config.toml
n_experts = 96
experts_per_token = 8
moe_layers = [4, 5, 6, 7, 8, 9, 10, 11, 12, 13]
router_score = "softmax"
normalize_top_k = true
routed_scale = 2.5
balance_loss = 0.00228
balance_bias = false
router_z_loss = 0.001
optimizer = "adamw"
beta2 = 0.95
grad_clip = 1.0
seq_len = 1024
train_tokens = 1212000000
Below are experts of layer 10 (counted from 0) of a mixture-of-experts language model. Rows are named router (the router's row for the expert), gate (a neuron's input weights, with its number), up (a neuron's input weights, with its number), down (a neuron's output weights, with its number) and show model dimensions 56-111. Each number is 200 + 40 x the weight over its row's rms, rounded and kept within 0 to 999.
After each expert's rows: a language model's description of what the expert responds to; "comes after" lists some tokens at least twice as common just before its tokens as in all text. This comes from a sample of Wikipedia text that the model never trained on. Tokens count by the router's weight.

# expert 57
router,173,153,210,197,184,156,165,217,218,233,212,233,220,251,225,204,153,222,181,164,218,275,214,267,276,148,202,167,154,181,181,219,215,179,181,195,190,190,276,198,218,134,254,206,234,135,199,202,146,222,135,168,254,195,233,238
gate0,246,260,216,234,188,195,180,187,231,261,185,179,216,203,227,229,211,213,184,220,215,312,238,173,159,206,197,199,244,152,174,195,113,181,192,207,139,207,149,186,205,191,198,237,211,270,166,226,167,214,160,215,301,321,164,244
up0,230,197,205,224,215,135,138,170,188,212,120,176,205,199,164,205,188,241,190,229,209,247,212,85,146,234,271,305,250,142,208,185,114,115,213,242,145,171,225,217,199,264,203,205,241,197,178,192,158,172,106,130,248,268,162,226
down0,252,170,158,151,134,235,197,243,208,213,166,217,117,255,271,194,225,189,195,235,223,239,207,199,196,223,211,197,207,171,172,228,277,126,186,217,236,265,186,193,175,254,290,243,162,175,200,167,180,194,308,216,231,226,173,253
It responds to: Verbs and prepositions linking. Linking words like to, is, was, includes, with, by after a verb or noun, and leading pipe cells in election result tables.
comes after: "  ", "\n", "|", "ed", "%", " it"

# expert 22
router,164,134,222,249,178,124,204,199,184,258,218,247,216,263,269,159,170,228,146,189,229,206,187,255,282,200,171,217,163,191,208,267,231,180,168,211,166,223,274,138,206,200,218,231,216,172,169,270,187,242,198,187,217,160,231,272
gate0,172,200,266,241,193,183,194,175,224,229,243,200,220,294,157,226,192,198,236,158,191,286,229,182,261,160,187,178,179,186,212,160,254,146,194,198,164,164,295,245,212,190,216,131,172,217,200,198,222,270,164,104,226,211,167,163
up0,214,231,224,207,222,161,273,221,173,153,244,229,240,221,183,166,192,166,220,238,214,288,196,231,210,185,134,179,162,174,199,166,189,158,171,154,226,212,198,180,238,202,133,166,145,288,232,223,106,228,282,117,195,130,119,217
down0,215,251,202,227,139,209,198,158,240,243,243,201,161,221,204,180,214,194,293,237,259,259,163,225,213,211,204,210,203,215,214,154,178,285,227,192,192,210,198,264,271,241,169,149,182,206,207,200,194,222,219,194,259,165,224,253
It responds to: Articles after prepositions. Articles and prepositions in running prose, mostly the, a, of, from, many, several after of, in, to.
comes after: " of", " in", " to", "'", " with", " for"

# expert 41
router,151,162,184,241,152,180,213,226,168,256,210,243,131,202,263,182,205,232,169,191,201,174,159,230,216,190,170,150,169,145,171,224,263,220,187,189,241,272,229,176,222,196,281,219,289,193,173,231,198,231,159,190,225,135,207,200
gate0,174,157,236,189,152,148,264,167,166,181,252,244,177,210,166,100,183,209,293,200,234,200,195,244,233,213,196,224,207,196,205,237,201,226,190,190,179,180,200,220,204,251,260,171,180,209,222,201,180,168,118,88,241,181,209,169
up0,261,179,192,238,201,184,291,158,224,236,180,194,200,167,166,145,235,155,228,187,177,150,236,179,198,216,248,156,191,220,200,207,195,244,234,243,182,226,134,252,197,269,229,137,195,269,266,183,222,177,137,181,181,268,147,114
down0,196,196,258,230,168,231,212,200,241,157,211,173,198,213,158,235,196,289,145,168,206,85,224,205,206,154,202,213,191,153,203,208,222,151,210,194,190,172,162,216,208,190,229,169,202,237,231,261,172,215,151,173,191,222,149,240
It responds to: Years in narrative. Four-digit years, especially 2008–2021, after in or commas in biographies and citations, plus closing parentheses and month names before years.
comes after: " in", ",", " 18", " (", "|", " In"

# expert 6
router,187,189,231,231,188,207,142,246,130,204,290,225,205,255,218,182,157,219,211,165,216,242,186,223,235,235,198,175,210,160,178,233,250,141,149,167,226,282,246,180,218,186,254,190,211,178,161,250,167,277,184,170,248,148,235,218
gate0,204,199,253,179,171,197,178,202,212,183,169,134,208,247,186,216,164,265,181,206,186,214,186,185,243,236,188,170,138,226,174,235,164,224,191,180,194,212,219,153,292,194,165,194,269,234,231,251,204,135,226,99,258,233,209,186
up0,233,182,179,157,203,204,133,147,185,188,190,158,221,242,230,233,203,241,234,192,211,208,215,237,189,241,183,186,161,227,128,246,205,202,223,168,167,239,195,153,309,198,195,204,268,241,225,202,193,214,219,102,209,224,216,138
down0,240,161,247,240,204,174,259,210,170,184,237,134,219,137,245,227,215,196,95,157,142,239,168,220,195,261,214,270,188,155,162,238,147,244,232,266,180,188,230,163,173,220,218,214,170,226,207,173,271,225,283,187,246,248,172,194
It responds to: Common nouns, section headings. Common nouns and first word pieces of section headings and list labels, such as See also, Results, Safety, cost, tour.
comes after: " the", " a", " of", " and", "=", " The"

# expert 31
router,197,208,233,248,225,133,220,248,169,221,259,260,194,220,208,174,158,226,193,97,202,241,167,207,241,218,139,157,174,132,195,275,188,147,146,130,205,214,212,140,184,174,221,255,272,202,178,232,158,241,111,188,223,156,205,193
gate0,226,220,180,138,242,179,235,216,224,188,136,242,209,144,186,243,194,132,162,184,230,227,225,213,215,245,250,173,206,260,212,144,233,184,237,199,88,152,224,166,207,187,131,253,180,166,177,185,213,165,210,187,235,209,156,204
up0,253,181,201,146,193,229,191,211,152,160,138,204,229,156,167,182,192,204,159,212,281,231,132,182,245,232,238,149,201,199,187,182,268,206,169,271,122,219,255,200,240,167,197,195,221,179,139,236,182,166,160,179,215,138,179,179
down0,215,248,158,226,156,214,157,159,243,191,236,218,145,199,218,253,192,145,209,137,100,199,198,212,298,201,190,148,195,187,170,135,204,220,157,175,189,146,209,205,240,177,226,113,224,198,210,182,230,164,197,209,240,260,169,171
It responds to: Clause ends and subjects. Sentence-ending periods, closing parentheses and commas, then subject pronouns like It, He, They starting the next sentence, plus year and decimal digits.
comes after: ".", ")", " in", " 18", "19", "°"

# expert 26
router,184,193,225,240,179,186,188,214,178,244,234,177,179,229,291,174,160,226,177,197,300,203,230,198,216,173,188,183,185,151,177,197,258,138,184,179,219,214,195,145,207,181,198,279,311,174,149,253,186,232,195,181,256,204,215,236
gate0,144,204,218,191,196,209,220,217,202,309,163,183,171,140,186,191,241,283,146,144,184,230,153,199,217,238,237,169,203,191,222,187,113,244,187,278,219,168,217,231,221,231,200,183,240,146,160,202,148,188,151,223,154,159,228,185
up0,150,202,162,194,163,204,221,243,201,283,187,203,205,105,226,205,252,214,159,183,181,228,148,209,235,232,214,211,186,166,172,203,73,219,188,246,228,173,206,207,234,229,211,192,181,160,198,215,200,195,128,236,177,184,173,164
down0,167,186,176,199,150,250,271,230,230,247,209,163,183,224,219,239,193,294,142,215,146,184,206,252,118,331,213,182,234,218,203,179,87,108,276,230,172,180,183,186,186,209,173,175,238,165,183,150,199,183,127,228,240,248,196,211
It responds to: Score dashes and numerals. Dashes in game scores like 66–18 and 68-60, minute marks, decimal digits and counts in results tables and stats.
comes after: " |", " 1", " 3", " 2", " 6", " 4"

# expert 35
router,175,213,240,245,213,247,158,221,170,208,205,232,148,230,197,148,206,221,171,181,235,211,140,190,213,180,157,196,176,181,146,257,233,202,123,179,183,242,244,198,207,138,239,228,205,135,184,258,134,231,139,194,208,159,186,298
gate0,217,224,202,196,199,222,202,186,213,230,248,221,88,198,168,285,205,165,219,194,253,189,186,255,243,199,132,212,276,199,151,168,159,167,167,143,226,230,226,162,201,176,173,236,189,249,105,178,231,143,222,238,136,181,225,222
up0,177,221,201,215,191,148,171,161,174,214,309,164,137,212,216,115,182,178,221,197,209,131,208,212,150,123,195,230,214,231,266,173,208,235,144,215,97,159,163,216,222,214,229,201,153,212,192,183,239,244,121,190,209,264,157,198
down0,240,153,281,216,259,189,241,173,227,263,132,255,214,249,207,182,197,176,213,247,193,271,285,201,141,196,191,249,233,186,191,196,213,212,228,168,110,168,141,175,146,179,224,168,167,200,202,158,215,231,229,214,201,262,224,259
It responds to: Biography and table fields. Possessives his/her/their, life events like died, married, and table pipes, headers and field labels in biographies, election and career-statistics tables.
comes after: "\n", "-", "|", "\n\n", " his", " was"

# expert 46
router,173,138,196,221,182,131,187,222,197,239,273,197,183,242,291,210,154,262,210,227,215,235,201,253,216,189,175,150,212,165,202,241,233,168,179,148,166,309,219,208,231,139,211,241,190,182,154,242,210,247,183,192,241,186,215,240
gate0,181,127,182,179,251,140,201,188,185,196,251,169,248,136,156,255,165,276,166,274,220,178,159,226,184,284,227,166,212,232,239,219,192,206,177,212,181,221,224,212,223,133,136,225,232,183,238,228,136,207,242,162,224,244,217,132
up0,230,252,245,220,147,239,204,216,205,236,181,247,139,254,238,125,244,153,189,129,204,185,227,211,206,167,152,232,146,178,148,172,194,180,228,241,209,188,214,141,195,203,248,215,208,167,157,195,236,179,100,193,204,204,209,242
down0,214,184,236,207,195,214,226,178,277,250,154,188,187,126,181,182,207,183,187,125,186,204,191,176,217,214,157,218,192,130,147,136,201,166,190,155,205,217,267,222,233,147,220,179,161,232,157,201,151,182,250,195,215,192,169,222
It responds to: Directional and determiner words. Adjectives and determiners in prose, especially compass directions and words like other, main, into, northern, north-northwest.
comes after: " of", " the", " to", " in", " and", " from"

# expert 14
router,180,183,203,220,205,127,143,273,182,254,231,230,196,215,278,179,185,245,145,175,214,272,126,207,222,202,164,163,180,188,171,267,224,175,171,154,168,231,202,169,208,153,222,232,234,210,151,244,221,227,175,123,251,159,211,217
gate0,189,188,250,224,142,171,209,258,187,172,244,228,164,186,191,168,125,241,230,222,198,133,184,200,274,241,183,186,196,184,199,221,232,202,159,143,197,121,152,261,227,199,228,250,190,219,235,163,166,207,201,174,219,119,173,189
up0,175,147,230,157,230,256,165,202,205,203,157,171,244,180,208,157,177,214,173,191,240,275,201,257,207,206,193,171,243,166,197,239,202,141,200,280,197,247,246,133,242,99,155,212,256,200,160,234,193,176,203,178,196,247,256,216
down0,164,189,151,214,173,168,213,153,235,135,214,262,202,236,187,227,179,181,237,245,218,164,156,223,209,200,168,148,305,210,155,243,192,202,248,248,181,218,217,169,181,271,136,218,166,238,217,188,154,228,204,234,270,199,203,219
It responds to: Table separators, name starts. Pipe and semicolon separators between zero-heavy stat columns, and capitalised first pieces of names (Lat-vian, Am-herst, Ne-d).
comes after: " |", "  ", " 0", " 1", ":", ";"

# expert 20
router,172,178,233,210,200,178,158,230,109,289,242,222,190,208,263,211,167,214,213,159,237,218,189,194,237,218,136,109,193,143,184,260,243,142,198,171,213,209,202,201,250,179,215,275,226,180,183,225,179,266,199,179,250,202,226,226
gate0,229,200,247,233,196,166,267,276,176,204,172,183,222,268,191,160,222,202,226,212,200,169,236,168,191,210,118,178,168,184,205,255,206,202,208,194,249,195,210,161,171,181,221,268,221,222,207,179,162,172,204,186,181,194,199,218
up0,152,172,248,246,231,245,197,189,169,225,190,220,193,188,202,246,164,153,212,162,243,172,219,193,230,186,197,228,182,165,213,189,245,254,237,213,198,212,197,262,185,193,240,210,195,256,278,261,224,259,172,196,185,187,137,181
down0,186,128,159,189,189,250,207,199,162,188,281,209,205,145,266,152,229,187,227,237,174,164,171,199,241,170,189,194,198,149,169,229,161,227,143,275,300,278,215,130,245,175,207,233,205,242,192,181,264,191,152,189,184,175,241,172
It responds to: Numbers and digits. Number tokens and single digits inside figures, percentages, dates and table entries, such as 10, 50, the 7 in S7.
comes after: " |", ".", " (", ":", "–", " $"

# expert 3
router,193,244,250,205,115,167,173,209,191,178,209,213,178,223,223,149,171,202,145,138,219,204,175,233,249,200,174,192,169,214,206,264,211,166,161,181,203,265,216,213,248,153,200,207,226,137,168,189,185,180,195,195,192,117,259,221
gate0,231,192,235,229,200,238,233,200,219,151,240,102,300,209,166,175,147,218,223,222,221,223,151,184,138,212,235,161,218,165,168,231,168,200,143,177,165,250,241,174,202,268,146,150,197,127,238,204,250,165,228,141,239,222,236,213
up0,148,200,221,213,249,198,201,188,208,295,201,259,127,212,267,193,208,177,256,200,247,169,250,203,249,181,164,121,202,160,178,173,264,118,236,164,185,144,148,216,200,151,250,249,257,294,145,253,186,254,125,212,186,212,188,196
down0,192,220,215,204,228,237,165,203,217,229,166,216,205,214,148,256,267,167,155,236,184,112,207,241,208,194,158,183,225,157,173,157,127,199,212,159,195,217,253,134,186,266,208,201,187,203,214,244,134,204,253,183,199,236,217,126
It responds to: Conjunctions and list punctuation. Connectives and separators inside names and headings, mostly "and" in phrases like track and field, footballer and manager, plus semicolons, colons, hyphens.
comes after: "-", "\n", "\n\n", ":", ")", " was"

# expert 38
router,188,106,234,303,131,196,163,179,83,276,210,181,144,229,255,158,194,187,134,203,222,169,153,234,252,169,189,184,169,125,187,202,238,122,130,219,195,179,241,199,218,166,234,255,222,167,159,245,171,229,132,191,191,217,280,192
gate0,169,201,225,185,107,262,292,164,231,140,227,234,170,259,242,225,182,281,201,178,122,240,173,159,149,253,187,223,226,177,170,194,199,164,156,267,177,125,227,130,153,175,217,188,214,195,196,236,225,152,168,191,261,142,123,196
up0,178,234,198,185,94,192,227,223,168,165,231,189,216,185,208,169,288,238,194,144,176,180,125,128,50,271,231,262,274,151,203,216,238,195,154,283,93,179,234,166,208,198,193,168,195,221,253,188,220,136,179,211,257,174,205,174
down0,183,185,232,182,148,166,205,174,199,220,212,207,196,194,182,240,185,197,227,225,102,195,144,245,202,231,300,241,126,248,214,235,174,174,205,147,157,235,203,227,267,220,232,178,232,198,197,214,186,172,177,310,187,148,194,249
It responds to: Time expressions, dates. Month names and temporal words like in, until, since, during that open dates, as in "In June 2018", "early summer".
comes after: ".", " in", " In", "\n\n", "In", " on"